Experts of a small language model.
Size: 11 layers, width 192.
Experts: 64 experts in each of 10 layers, 3 picks a token, a sigmoid router.
Training: a variant of Adam for the experts, 438M tokens, 6690 steps.
Below are experts of layer 8 (counted from 0) of a mixture-of-experts language model. Rows are named router (the router's row for the expert), gate (a neuron's input weights, with its number), up (a neuron's input weights, with its number) and show model dimensions 96-191. Each number is 128 + 24 x the weight over its row's rms, rounded and kept within 0 to 255. Numbers have three digits each.
After each expert's rows: a language model's description of what the expert responds to. This comes from a sample of Wikipedia text that the model never trained on.

# expert 21
router:121172116090164103145125144176147110152183114076106105104127110137157146148129124115059140102077100093138130115155095120176121104132147158131081135120135140119138153109118173101124133123095168146111126122103164108095117139112119094144111136102130153126105092136135104128141122136132134124
gate0:098136131089099133149130120127184140097161110059139124102099128109183129141159108136127152063115161106125184156115127098153123106160122125112103129155133135122117118122139141054110105091102125135094144115128138124146127127141148138154130099105156130149153132140163081146122148122102136138
up0:122094113098123140071152171150127120114129130125090131125119139110103114110131104150119131130136152139068136075102127139093159127127103136149166133101066114139170119195153113114081129150154113147144108101105100162120133148116150123160099146118136124139110142104163164098123097120124134184
gate1:127142089117157090102109087172130111116121134122121109095088134092127135157136150099106118116118155111133130088116118134157104086130118115135112147161130074120129135158097104090146119109177108166146142137125126066149098158111146137095080111137165108142114116170124117164148173154194064114
up1:109125107120129102097076102173172146119124119122098135164095150158154163122134156088113112101089102134158151161141172109120141095090097123118103158106131154171120099141121117103146105137116121152123149139082124139070119162108146168104096109123102123173158100132144117154161134088147145115
gate2:133071123126181142130127127145145141135087135069075138099113171125072149117146097145100109141085122105109153154125081135138108116133105144105083116175117147117104147119122167171132148132129132134126110140112158135111106128113083155099118079125166141118085089136155143092112140142123101148
up2:156133097105148096100135103153113101124133132097122129144138128127112114107155117097099131128105126163134106100119114112133070167109130148156110116105135162138146127091162180138143135158129155100084164087120143118136134176157093132115136109118100096126123126054162122143133131125199124174
gate3:086152152125179141140116121120102128149111139136094154103109085099175136105162141140091122139104156141165142125119141134182082098157162131147113168115167130116153162091123149085144189145111188121103117133117104136083084109124091118135140101123124139189096152118122118153094143152119126130
up3:101162127117157107135162161154119118140135067134151144105117153123149105141124126138163121084115128104108137110134090133119070145098148093154142146130118176159061137072170177206119159110129127138149099088120126124120152139093117124081110134111155118115139126141153136156134152133102121162
gate4:200138112139148112111134124156122115130098115067148102119137114139103154123146145126141135058141123145089115146109147142161085133109117120152107123119117123088104139106194117129106101130073142137101113148136142076105153127087136127148119119109145120154127139106140094110138160064121120163
up4:126129122119127146122112098137132148082096086146127129103130087126122104166110122115154132146189139073136154121150154114094145094125098095103124067139174101103131090155093096122095075176126133148109151123126147127153112135125141154105138127136136134145086124124207103137136100115093118138
gate5:134118127152158124135115115172103080145169119081113126092138143110109131137179133146110151108087117121098131133144120143130117108097159148111091152142143132123137171165100109120159140127104108121139155170112106090151148154100122042118144091092137151120155094201121067125124083148146134148
up5:087094116131154156107136085155085095140134160094105143077072140089116148150137125126111133107108107100144126152130160155120116132161159155106104154054122131120128109154109165124136098176132123132100133108094163073132156148126149118146135104087130169116123130128120129162111129100089159155
gate6:088162149094107113170094139189125092137143165108126116119111125114142143169144124141140129074106112126140127100118171117163105144113140131136101099078099103111115095157141165096135163133114160148115102130113121165099120136121116126144121128047124144153115124112156131146152154189132157097
up6:092122054096126126142139139205081102164161110144123096110139092108123152141102101123140150118102114085104127131126116114154141148108113093132125143126139096118164155137124158097140124139129074129144132100105141140158168089113099108132138149123122113184147106098116126145165141110146099136
gate7:125166137121163142179117138165079175116156102123113108102125143163120072120151111136098113142108080103138122128128131101121111149141096126099132134149120177148078113128108105135103141194119141130133163139105155153101110136146109152166132105071103144141075134146155094174100086114117127158
up7:108116113147148092098128100108101125129095106136144113129121159087157150142128173158091127134085139101088109174100109106088111155114123095059120128111151109155130123095120187119136154124152159130148102147118108113118150078120120128178076146127137154106106129161101133165078113102123183146
gate8:125152119107183103142143180132148149147136134102074130102124136145143130124127142130111096151125118111129121132161152095157164121144114115129136080125117131108107115157151127095148149118068177132120161125124128160099184125135161119081095133130147124153122070128146151123167151138135137102
up8:113084120125123134110064157136128177121149176064098095161117128122099103152136138116127125132158099132115134124113095121109132075143123120091103124101077100098138158144136110135115105142071134143121141113111159168132118129144140131140119095163093155159096133128118105159087137115161149140
gate9:097124105128155094153120159126143119159136128104134130134169168147111135160142108100100134131105085163127173146098126122178067119156104144133095124145110160099093164089125128147154131137149126138171129114107116099097147135169151125135167106139120100145150118149079141118112166143155126132
up9:131145114084125140154145128161117134130169124159138150131131073166115100129110166136153143145165172135145119101139116166095181094111145105157143152131126154154140086155121125126123126107117148128118151112127139125187157141103087084151137127132120122137146111174094090136135104142129150161
gate10:100145118149130093135111120111126102148149132038126119139114185131125107127104144127072152116082138093153162166138126125129151088142154123108172145157134190177097136122108116074163142123101128096154119137173126154121112124123102095130179123110127149091116111159125141128126134120108117142
up10:134146102102091113109093143140136126150152158111083122124151130147129103135114139138103116081127112105122129097144129138144146113130133148098095113095106117154091113157161147076109077133142134122167147116130157147126162109162108130115134147090113168113089115084124141166080075079139152125
Description: Opening stems of longer Latinate words that get suffixes like -ation or -ate, such as diplom-, denomin-, trans-, exp-, cre-, re-.

# expert 19
router:112138152110150143122142156129127103137169101086159142111109148103109082157147135127107138106091128084097145097119076116134129133164122135102142116159165095150155143126139112138124125104092164125126116097130143113112097141146094100129145148141108143106116118171093085130096138148179110116
gate0:086128139133121137125124091103110136153114154142145124126116122108144117144121127155104092081087115086148146121141097091143135136125134122132082096137139080135119126109103138141130156129160138115132117090126166157134092085106114174095139120094167124099107142108137105096116152130107121142
up0:133130094158131138147098136082145120132118190105088099166119113144113138151141125110141148147146124109108118124140122115153157097108074117163132181139127073164149119142149125162131149111114156137114100142155157121118175095132078109117140123123171119146166161139144158162177091142138129191
gate1:120108121139128136133147113118111134117121138134126204116162146134135059140124098156144118146136132134101133105091104137111115127172127103135122138149132102106098110120145118172146138147114108082122122149133145145101137105126122143118133127102080161123150135114089148127106165082188125098
up1:122135131128148107109113156124122130108087139134109102123079116127157130090112133156147111109129125119145115102112151113136108149144132148094139145153114140150129122151073129169102095070096139104127182120177151143098126133176110121159106143138119109140142142180122133075120152140111114102
gate2:140094102170146123135129137094142138122144146113146074153146155104088136161111106148112131123155096153123170116096080133128060148145099154145134129112096088168125114133125127114125171146080138154154090149128112129155089136149125119129176164115103153112139141127081156114144147118118162100
up2:166133113147135145162121148141110130098141138111103091137115134129149137133104175139159134116163128157126150126156154132121171135134128125169085136127144125126117094124135143107142160125158122127142129145088179083112185145111138121160147106186128104128110115152095121133143100173132123146
gate3:106100118185118102105136131120113129174109122126144124101125151127147074131202137112099154116114150109123121096115157142139094181129148166097109106150134124113120163114151127172135118103098150134143124099139090158126132111140107108141094112114143101149112146157072128173095136106091115120
up3:132141142125133097106096108130151083138142100156149121119117134137111147123104131156172141111159145132158129109159114122175115115095121170147128141113111145125131102113115153111108137132176135140169110129079102124123135081164128084157128143110137173164119114141115108095104099186120156101
gate4:126120167144096168107159129151171136094169171119157120159119148114083102180097101132086129138126166114110141138125102067140124160109161137092140123170157136160155141153126166113137136155110100153167112117135162155139098163145077104116193123125143102093127128129133129078109118136139075133
up4:153147148098102108116132132159104103150165126097109175107087135141145126140140104112117089144111147134131139145182041137120166106116105116125164104139080167116135103124090145170149177125164121094127136121113119123116151094140110137142144120140141119099099130103107167124113104114114109141
gate5:124093148115121097133120140101083100149178147079100096133119177100108076151156143128129135123099122118097116105089078097122135130146127115110124139140099109110089156165136127117114107079101136126091152110100126097079091121120123100135082099137172119110084106130160079127125155156179148129
up5:107113159091115093155117129149121115181163155112142126056099142157180163115139127124126126121097114136187152102120176158117123134147191145119079104085136153096090153119129123126117130154121118125151138147145112153115115142133145156115088112150118172058097130123146119141143112074136094110
gate6:096146121123179116130083157137143121142173110137087154108121136089169148100139184119129123128091149114115111066122113142095158152149144164152118129132135168178143143119142125089113130120097114102131089122142103104151125112126126161107120122100142083136077136127141100107087132113145109090
up6:131121136160109135127118127121121126117099157126122099139156112181105151150109115171138104106135126154115096158137139158144128144124125146103120133154178067123088153152126117130162103148081130164123139146091150151114140117178132166102118122122116105135155140112137097198125158100150175118
gate7:131129151127088113101151094078107127152118133117118131120101135144085086134148111124132145095101180094094118144130120150122149137100099139076130155144151093138095130145123126145151179107112111158142090093132132098120137130109128112100147106149150153165190133137147112095133162164140135133
up7:115141118129144123081151134097132080111116112122134124139074118151138154105102154098111157153131099138120164148090131119127127134088148093137129105185124151143161139083105185080163125162139170123135140181157118138142140125100133070152139131092133155136119114112120138100152143147084127138
gate8:135082098136142107145148141117137094110179141093129138136127162142145135143145076150114099165138141109130123150106090131115131117192150105111124138143132127145106128097157131133127118129133089163139124130147120124075131100147111076124172147129088143092107107141127128131090127142162156165
up8:144105136145140123105092155116157140097163107118101145150120106104091132128141165111102132150108142102164130082131148146110126126078116129130115106114149173143124084128110147118121158120115171136139053145115138149110108144092097147096107124203109125092145114118142086121123168134120123114
gate9:112126185144099117107170142104134136130168162116149133114133171116091078162148111110128148096081140102090159107158082131118099156155160122138127150147105123142131159096110121178158154110098179151134087096128143109104106132168123150105135160127175143103130161176134106145103127104160129134
up9:123117113099101062124144138124103096106145134092121153145137142135104108145103142120139104082127139110128114147171134118140145101098142105117127163106142124111107106166119115152114107138092144131080160099130146133083127150153086100148135112124138163101104160160170081122122104186138134118
gate10:096108118119149129075118137105123125139121116140159133132121113056134180093094128108118137146081131105120113129094114128121153139136118103140141178112105105165167131108081106126106122157081122134106162124153105144140131134104132126115110149067149129136158092168138120151124104121117120125
up10:103064121113124129126142132173122078110119140136123159117130116137125129154129109123120120145124149106114141143108124148105112078149141137164172129109126168147128090133111149132179148114085135125095134123125176124117121093127146142120195143124168107116080134132135134158110169127123163141
Description: Article-opening title lines between = marks and the short description after them, plus word prefixes such as inter, pre, sub, multi, con.

# expert 57
router:125125133115126138133168140167123095133158102095161114102118120126107111126143141144116134114087120109148125152158128108141137125135121157138110161125180155129143109151144121109088111155105129175133103138124086106113136157119143109145127161124113136111072108137106133128115106145126111137
gate1:129112103092116140147141154146125174170103146107146145099181120127161127130130177118126146101112101167116144129132136102151117158157147114091112142138142141113157119150162161152119124128143149198161123124135123129166089149176159127136100141106113157113136081152113154138093155117103122134
up1:094162127085119118118089092117185122141137130110064137149093117135133158118115110097141114131148131111120119094125126092148152074094135070146112116126115126118120157108139135117140140128109095073101116094107115162130142116121106153121135139140107145128134201116109119120129093132119154067
gate2:098144148121122106147135140103148087099152122095146138113158125178135104117168122135134102158144113147096143101098109116088177160154136163125110152152125112096118124131146125090132122106160124151084145138065135119131098122142079105130123084108121144136108163178123101132094092138125124135
up2:082145175138125126123155113083124119103111129093157142112175122125134146152171155098133105130145116130125146120148152133103148154189086133171114147103149142112155118112123131100141117110114156158139141091136133157172137170119114112115132109117122159124153089128074112119105110146149168146
gate3:139098130115103097126123123134087156136112113114116132067139167106140151080143144095141143088185141108087102118168118103081161075125120170140116116129116153165134124158129116133106130094129073132147117104084078161107159153090166109105143146132089156149131111120141138148124140159123125094
up3:091100137119120124173091120087135125134131154077093161122150165140135124137122160113129150135127140139133127108143119166123148150120146164086087122128126171154128131128129105107118134147112159126147133128154095158090115132162120123113148119093100140135106104120130124144157125133163106111
gate4:130125127121166159098116167170139129170111098116138161102126113132112140128078143118120121105117110097140145083145124134121131114134124146138098136144143126134097121139134088122091126140137087155166099146063136128077153113122147142134160147155100128187121139117156161117087099124156120109
up4:157151129091107163140101151103141122171097121102132102139169134100112150138133146108144127150158084143088111092088111127130106124140092058147101141102121143106132150117173102078089100104097097164110157075146135122138141099082156134093142117147120120142136159120098115122111141133106145104
gate5:172154117165184112119158203140126134158145168134109140089127118126094109113135159100128115108162128124141121094081099080115139124103110178152090195150119151146150119148159105128112147132128116177193134140108192124106130119138107145159108114120137155152114137146132165124126116139126146132
up5:128156147108146157119090104152108104105108129135153097094140161100135134137117111166112126141168127152146135066127139159143169129146107104150099146123100134113123132110099140076105125097140104160110109131154106114152174132119146136100104173141162116125125127135144164116120085124104125100
gate6:149163142074143096132119143172103108129138120112103136090184090173101150138100063143121079124105116070164143129160143125106132165140147164147116154122130140134142112161164110158138132114097156164128150085110147127127121138113141136110162141154169131126115101131069147122134142149150118163
up6:124119106075188159086130129154142144117121137140108157101102129115118109122120098131127120173167124123123130105160087124123093085133126120080137141099145151138098120137141137128131122157124124086150135139099148104128158069150109100145139141172121089112162102117142096159147134157096124117
gate7:132113117098108129126134145197149093127132147110102139145111177105107120068119119099102113112151128152136137099110083127171118119119123128134152119191143104147126135079141128134125188124134102131118124104159115124111134090108159115108135117089061063126128139166105113130131171169110125154
up7:113099128131140183164102121143078118154089094124122128144103144126134179114111129135134111150126184140130125113139125127096126155129110118135208087133139098095133167094152115126105163142133149122143092085144134141123159122140126144109101126110085103113119137157103100138098113138135151119
gate8:149137119091132149115126144102103105120085146140158117149130082107144143152159157150127116103136119122138121126131127175141152110153065158105119154121115131099093079092116114089153120174132152162118132134114093067118142111102123133131099093132128120160119141150126094109122133149122131078
up8:113132102105140138115116146138143080122130090102139123111105136124147093105117140157123138089124117175112132131147129151102096100085105114156128118104144155148120076129092121131128116117125157160177110128148079093114148148110171139159163130120113126140154088138119134104108121124142128130
gate9:149093120152119100119182182153135134073156109110121120106050137105116128103120125113127100142075129115149116130108119164113131156087120118158103142113141154178146101178141146133134160126123159151147113112151132137099140174152134134129129118103139154098115171122123128116111098112111132133
up9:112118133107096116136144148098154122080110121135167100122145117149136131124118104091134135158111124104157046104135115132145123117110143139111130139122119150126113084119110191098090162174127129189146106119106113103106109108119131111113092127099133164119069112104127125154122094112122118117
gate10:137145138135160157079108087171142115153104109091106119103117118138130150129139121131118148148112064100160124134093142130153142145100151101104116103144151124153102158127132122116043143123135125101117114116151086125124120078142171128146115135106131116147091125083103111145098115116134102136
up10:157144115106123116155116178113116128111171152167144121162131113114111110159093121133142131086141108120122168122150098130156111117114133132149126154144096107122120117156097183179132099116114147136129124143145134122115134170145125144148134112167087080117140193105157118089171164140097134136
gate11:092163148140137144122124130147097119151096173130134118099132130091126113132074086112114109142126096096109138125139131138135164130118105182131138172139133106179151100106139127086102142122135079150134111128154108153134119114168142142092101137153138141143143150143128139075104110122109142120
up11:114123145107159171169087122118107110131110129141155128123101106131098099199082112150124092111166157124109133120147121143140154107119124148099137153072167123082150159115181134098139149104118138136105174130113139146103138110158107076134126132161103126147127095165083127140123101127162136141
Description: Numbers followed by a space inside sports and election tables, such as carries counts, vote totals, points, plus header words like Apps, Pld.

# expert 41
router:150137110119126125114167133137115116133131094124157107129090141109137112139123122121070194119087112114138107112165063128163146143112136137122100161136151117132140118140111162113048147146135147142144119119137132110109081139144143102170097137116154129071129143149117112111118112140154106150
gate0:147144131131145100117121109102150113121138108123141134109107124097104147075139085142093130132082139071106143147139142116168148140152148148139131104115129128137120153115147146087129131140151086131127131117128105102143139122121163088148141193098136139117149137158117169102100128140153168135
up0:129120130148119120153104148148079141122118140123116100113131143179150087144130155189161096098179113156124139138162156114154119119141109113116162172158151124137120139148082110116165153134119097132171139138114128114122117143122163087159147150085095154152083143084132089148158135124132115106
gate1:144130156175111112150156143116150137138130095127112136115119153078105123127127134162134158125100099158110137159123128134137116176076151086122085125126118138150075117118147170077137126071079137113137133121110129177090106146143095138158092120132156101118165111149089148097135108111106101143
up1:108158148153138108105118081123125124141139078129115092139110146115120117144137060101131106100143117108120097089146100166164099163122145097151103118129114122173115125120126117107165155115090102126149151142162130135142111122099128103088180126104144126140131180132135129131092198114140081093
gate2:159152081124099118110155133160088171079112145145142165120107105140087113133088089111111146086100120129131099132132116120135137167098094125159132110130116104071147158167126127109113164160146139143156148142105102113117121111092124162155137151128168110090144130121083161113111120122134096175
up2:122123135180141165096112127119136133103105120165164176143103134141125145133124100144090146065060134136157159133123117138107128154129111105102141119148133088099154116158118150117079139129132089102120122145161137113092144101091105160131118173131162143151122140141122139094110113070113132128
gate3:152082133120121150117097109112148124128122159149128126091146121121133153152140131094149117132082120121129138093133129126138104116123149190163096140138141104115151146114136181124134132145118151115115156127159065137138091116135153122059119130079142116158139184170135127131138141119114149107
up3:177132112087091145195130124152112118178109124100134114140142115171106131162110165129116142159135119086105101124144098100108120130141118138110105131188154109109177151111137149165114117163117110128135140142076115131190142102133114126102115147158078126171135120148095096116151162156190110125
gate4:119141135151145100104102121126136097119110108144139116172070115098136139115109110115097192153088084149168109059114150095190164095126128101107089152117146114139120104149131088140152136144099130143196125104110135127133156122147128101165089123157167114141163158125129111113114132143092111152
up4:161155143111137132105132154124137081145133147145119125152136115133177123094108140113086135179100112127087104169141152106112102098135192125137138123152128130153100092112163168115154114072146173116125109105099108119101128108131139181086057191107149108159115134131110114109106112153148143117
gate5:152142124116140149120101104144193143136087134113183096129104128170097146119110174125089129135109147161099117120126099147137155112115136127133120130123096153087102096180141144130127185126128145138133148112104173150124155115137151081171125134117117147141115131117152128103147106071158188138
up5:109106145110130141150161143114161157128124114171108127135146124124126131137147102102097157074113146138129129157106131124099101099143150135074143114144105125122178162127112118157131134118115100083114098129107143118135132143114093135134154174119082139140064185107093120124142129138142129112
gate6:112138127116095132112152136147131128155138139146200099088138103147119145125169132105145169101119125170126119135176139137178080127110166139139105096111118118142121138170094108130135143119102146150161161137163140120187170095166119124126131116106134132122146106091154089116135146101153141124
up6:137141177094099120137118137145113117152135157138102104103150124099140154135148143133123126137118116125119154117142138093092135144155191128172131139091158117171122144114112125169132155118118156095173120129149133132070158140108121147151142151108124098125092137187118142147089154160148173137
gate7:101117108136125093115135119098158158115107126139148094133100109174138118109117088166147108123125133138114146060115158124164125127124148109086117094154145147104148106118127085114131113132140101130183104109090091156084164139094182082119165145116106106103142145085130120102106132133131150120
up7:143125126111144143140127156168135116127130166139172148086119134115155143118124102149117146111132146124137189101114094154131145118116160059135100133084151129109130109134176132100105125116137143139183159138109143082121149137131113125145172086140126123099068147185104097121129125143108131100
gate8:125176114132118124124114152126109097099157096142134152107137168106137112114112127161108144097069105199155135179158150121186128169121108118153141127152127150128123086161154154113127161158126140150129120120145127088137117177133129132145138186103119127155112140116130125094139126141176092112
up8:091170179139146134125110135090176142158128138128141128109154133096106159150136086110140137122128164105157147122105168174145130123156150173102168136121110116180152129124146118133136150131122111088167112083113125129141156143078112150097111182141115164104116117109170130147130070089100105116
gate9:194126125115094124114115124177120126141127072156151113131122158076146154150121142167119129131100143123111161111139118089166120167108166112106123134125164122150137139113129169113167142112128116114161083111138134148104083140146144116095106139146137120156127115161099153107133074139174122168
up9:136150124114134088130115149096125178124173182167118147123095124153115138118127084068129169091156111109147125099122148158147165163137154113163145127091102143113092118117157140171156126115106095130138114102118144100126123104101127132150125144118080151109155139131138142130098160137129123121
gate10:136158159105141128167155139128135087131109080169109132118090172102102118101161116146147151117154160139083127135151115107112098132124133091160145095164131136160126129163151126129131184121164160115158167136135123112099123167165183114098083113141115126105135112140121130135135090121136109118
up10:139157127142166103112117145104125124122108098129164140137135131154119154128149099175110134193166149134120083145123135146115140086124116121140136170114169119153135100130084129113136130141109154122108149190149129086110198114114084110160088125141129107124122123120130136126144159141123157074
Description: Short syllable pieces inside or starting lowercase common words, often foods, plants or technical terms, such as tur(key), yl in nylon, sal, beet.

# expert 43
router:130126187090148120141135136148166137126117146116138144119118117117108110165169141089074109126076116099179097128120089076149116137136140129131128153143168113150108144130145154086110133111115119135095093154131141140110093147085115128075119128128107137119133158131132126128143104101144128096
gate0:122193114111130159146114202165127165140114135097159104120125108154107139128146139155141162171112156129131112173113102145076092134136118131128111109124100075157089163130129121094174139114158140120122127157152094126117128145138148162119119091101151136163166120124155082100109161135080121113
up0:124105112176167119121136130113113134140166151138113143139126166157089118133097096141125122083159075125160146133140152119124171121121136111101105115164143172109155132152091124100104184108096128114121143132141180137110161108133093153137103126169119088143121177126123137138138107129133103115
gate1:116137142150150081145124140123117145113140093145137142164149131160141134119145149128098126130187121133174112146113145112152132127160140133174130121139135122107185133156142120142150144151123109155170078093131121118140088105114170110104109164151129146108184148098134104110108129095126139137
up1:127110150176115089131154112170103100117115094149079112147150110129125142123115165149125119127131079131096089138104138153100153105154110156157101168151108078124148142154156128131137134126110136114124132137121086161128136081095181140141125148138122184139140139140121133145101116146141128121
gate2:121128109131121161176152109136157118143134141141129079107172160176138105086138134117065114109105146126092123133111159116096107132123139134130107110150105164137101156145105111110125115090143066128112112128142128141121113176090120115099138131102062159155146165111119120121124166115119108135
up2:165148162121116087128140128085140138182157121095094139142180093125126149088144148134139100129109133103118131148114167110122118125123126106168115112147155101126107139157104139195132078143066128165143176148114129128097145119155137122150156150158132136167119148156140121109145156138109103131
gate3:119111124145102129163131110173150131104122167115106170151135133140139095120112101069124153190119071130136196141098104095124135119099133120116122123117135092102088147124157105146092132167115126156135128135128106138108126130110120134111086083167126158151104119111104120130112159133141133136
up3:100109136152115131169110139147100108185182120161191115135141119102132126121104130146090151095091146161125116158124114165134156148097108144140124200141134097138061167155117128159112166127156150094125093161095110114131150142107135111177111160135143100076158104125148106084166146114131134165
gate4:115145143168084098140136144157145140089138131119130120159125114147145102112122127113140133178095131120110151130171099169122133177133162130172141134121134159172092125087150133111191139111171095130112121096126123116125143118085126151102140100117130135147159162121169091112100140108120120112
up4:144150136134136090171129149131124168174143103133139144156139115087136093105119151132121137132139100146137136158136102109105139163138157137148158143142164119136127161120116179064128123093140130110146112129102159113152113109135123129134148139122120116121127079105142106096125144102189115106
gate5:135109122141085133158157125150128116106126109153094168152128103126115122174123116127136137156071155112101125152146082165133131135097151128112124164088084148135100131149149119138147132197182095106165151177170153118119139120120104183097134087129186121113110124102144096105137148129144135132
up5:132147123150129093135125117112130111133102177121101143127119122181107114134117151122144081104086106133114136195099124178160118100147156146127066135107081107115115117177119139134125136125119111127108122140141164136126121115071168136094134130167127145104098120103106142148095134114131171077
gate6:106106146138129116149163092079167152113178129121119125124110164104132152078116150134080147170084123163147125122104095141137172109138180133106110068137107135115121179088087101136138122132119151120159159156096115153124101151176136119107142135115136121122126117140118142121159152121087155100
up6:148118122118146132088132117105118138120117126148092126146097152108131133122169123124081057102134145151138154092141120129119127140137132106111130114173096137126140128106108172132144150112090159098122101144106102147107153060100124115121113121099124177114109108119111124150081124144101070097
gate7:119133154126120143113131089113121113162158163142127144073100126142103113153157117146123154124122108136137172171118095156136133127162130155117146169141137123078140180109112135105130151153127098129159093062117114071099138104102110128142106140121124107105144130112145129140165128106128163136
up7:113084097109162153122166130210107108142119138113089105136151166141109123105142144127095106137059071161152116163151143135148114094141124123143123138145143135107126127136131160126083119132114094107138148136113150154170172144117119142131160104128113120119134088085140125135115135048115115125
gate8:126091148142154129129139165155165139117123105157182118158127140140096142147155131126151125090081127125154203146112146120166125109123113134122094112103115138073083097165173115084105118098101132125119112113166116140143161088109132126085134122128153149143119100114148116149127140119115163113
up8:090156149117099145130114106065140087132120152111115125129158145096091103133131140106118135133108134135166164136110142152168144156091120177144139105122115149167168127120146114114093087121133108109142086175103131091147110137106087134158167111155132128094127152103112106132071143117121141136
gate9:117129143167178099139114128110160101119133168106129067152108150137105115115168159114140124118149122132118140108126116143142065114143100142117071136173106129140123137148107150161135115155124080136126172105137084123177125171187146141117150131111121153134136128125151127133098122107132129113
up9:125126138126132135137104107125138110133126159103138069127139098107098127112115119103115180131096148119139048135130103112130135130116143129175112185077194171146087118100132174123102157113147108106131134155105123137119146099133115132082146121113141137130135135156138085127107134103117147173
gate10:170152118157152163125112153125098110097132102121147129108117141119130082120144166150116152152144140130177125163108126086162076155110095138128114144128133127166101108142112165112059064141077116130089148153155086147117151129121112112096106115123105098116145132134137119160143126101117110099
up10:137137085124098151103065111160125136134156111126138117148111141137119125146165133126164153151133134125153135114111160127107121134126112126123155074151101123103113131140157143089168099140121115154131110054152160140158106126128096109120114136139133107135131131106108093133135115098116127126
Description: Syllables inside foreign and uncommon proper names, especially Slavic, Italian or Japanese, such as kov, ok in Fukuoka, ast in Antofagasta.

# expert 23
router:127166137106129118122182168184119130108173089123133123117114119133110117157168144081078128134089117105132132109126097112148125114137095142148094156097156082114148133155106174129098129162138126123135128145103146120145086156102119078145137155150159136064110124079130119116107128132127119118
gate0:134134108129120142125103094137121128099125163142141133115125152147136122136157180137120128133051127093097102084089081136096169174124127107153129144139157081112147152107169147114121109130152102091146156116141126149099155110140149093134098150114152102098114128172099127148147100119107169180
up0:098133117156117101129136140124190143160155111119151122148155121138128141130126122166150152146186105132138124149121111088121146109135134112144135115112169153146147142125123138149181123129114129107126140142171123185062136112160148144135146139081110090139127124142134180175106119123131137102
gate1:076115150102106151172159112149141162128106148118161083128118109125148147147164162120121118191098135137118175137115113141113120176131141136141117175099099164088092140132160116149122128106134113127141171086110122183180135162158127113137130108161134111109115105145126094117123107102135156165
up1:119101078097123135113099179095129150110143098112099119150124151120183123139150119098120073164129119149121149137138128162150144134144142069131138118138136154145121170126115180148108104126150207161108125145131115160093109148141112142123133126139131154151130114166145108107111101139133115107
gate2:118110151133115126145172114121165143151134132135126119108137100121114152153132100114163110131196164101146151109110084139176124172078116124136109092088139128098135104130086132089137130119126148135086135146128133145131138084099153091113094139136142130154086117116126126092128138152159123153
up2:108177160121121104148106153165154128132109096084118107120110100112154139165119143112142117099143115090162118118134136127126108144121127130128121082145103109150123130121108128083124131160129111087125118076122135148117141119066103141112121154084098161150095118096136139093133134111160098086
gate3:135126153143166163132167107141142121193074115141120141099149081163134136105114103112145162176129126136120150136110092103098107127100128207131142147151108131106131118122164141107136162135157117135113152139122145176150139143109120102132124126193140133107121125064105118100169165094111092117
up3:134137110115150135166102116108082077186092141120102166152110107122186112120103140149120101176135109123108142139169119131135126156138162096130103151162141111165126144135103116100115100106109109134146156127168109111088149095170151130140083113082144111108145146130130179109119129189129094152
gate4:091092137115120073110124123148148102125098102144120079097141169119153122117129136075121122131126155127118104131120111125116128139131127158121169135153151098119130136178139106137102134128104137128128155147102082131130159173117144123113159119151119170105086199156173131128118153117127151131
up4:151099161103133129146145134100113112080149179121112132096139138146169080102115170135144163143129126140124136170103151116122128141093112116092170106129149160131132135112135154148093116159090143129129101150103126127165141102155124135144152127149114108084201082077103122141089135128133138096
gate5:121144138122112142074127117095109145126144125135125096115103128114129150146133108100075166132106170142120107151122094114124078144169107117135122129105156112173130139192139118133121133142119104138120139116139169127097106147067138160133131158105161160124133119186090138088108091117147117103
up5:130138149119096126130154165189116106126103101190134155131115117152145134121108106145146179137115130143133109101109113139102177124145130108149132144119129134134138114143100110157147123129152144141141162132146144151132113147127126098146132116184129092115137134122132114110123146105133111130
gate6:089120132133123159148146155158116123108152128124161149113129135121146142173135101058153101103126100114122176142114103153159120119105124113133134116092181124142179089114123201133107125140138116123123113134119153150132097102121121130101108167163133124178105141163112108106111127188137144157
up6:117126116161092130177147133172141136112123142102117184141093142110158100156102100107155136129090148110140138163074109154126133146136135166149089143087093143113120100137116140157142104119162133114123148125155137132109112113149116167152083106113139123153114142119129115145138117148145106135
gate7:121149104164118114132111138154115119142124099106106112124130173144120169127160153163145128113124115156137137161153108073120114106074121121104124113082114116187124125173135147118105156131134097119106137139148155137173138158138090116150114114128114139109139151097128141113144105077092118123
up7:100138133113123083144145140133134094131144065136115150111162135121145100147182132158155122145143134146111175185143159131104120119143169139170140163131152132113169127118121170184166150134135146102152140131132138174150120131177099108157124129114123105146081148086137193144142098120115134156
gate8:112158103118166105098173172140122147127130151141114129138100156149139134111130140107145120102114183140127134082114147105142151117080150115150079155155120102129106181136122155175127130091107160137117127146128155136140109123131124119108145144103133142090137170138165143110128134112152107118
up8:099126090167132098111129132125114145105125177154109129154136141142141154158120162107156097108133195095151125089133120105132137155118151125162081175129162128137121126169106132161139086098118139157105150153122151122114126189115111134139111149129148157123130138113157116119129108140144101111
gate9:111141111115117079081152162151156151146122136140137094121101095154113122106175149132150124117115156105141105068068127145166152125167130110135132118130152062127144114128136130199123128128126143131124149140129091113098099132080134138097112163120105127086133124129131101164123132129116139121
up9:156143130076098190118147130138154127146133130096153125137122072098118109126118132121180120148140144124100134130115107151135117124116101114138159094100126126111103148100128130128137126120153096106141093089094153131120112113084113129182131141158108120130107048129081116099102153099103144139
gate10:106127101112113113113168141128148144141123089117142064134113147104111137152133120113068079160124091099092133125136105151141170103135108152162165132132106115121156129099102148129135139144155122131161128148158122117127100082097107090083123195132175091105093118149147124131122141132113138133
up10:087088095123180139117111097113113139090149155099118139109116158117125136096184155117133177122155132126158141125188129104149135110103160091131144149143140119153171176118108138114121173138123144136109126122121109150130100140155120161096091096157114062147136083129144134149143064117150111063
Description: Verb or noun stems awaiting -ing, -ed or -er endings in narrative prose, such as design, present, throw(ing), destroy(ed).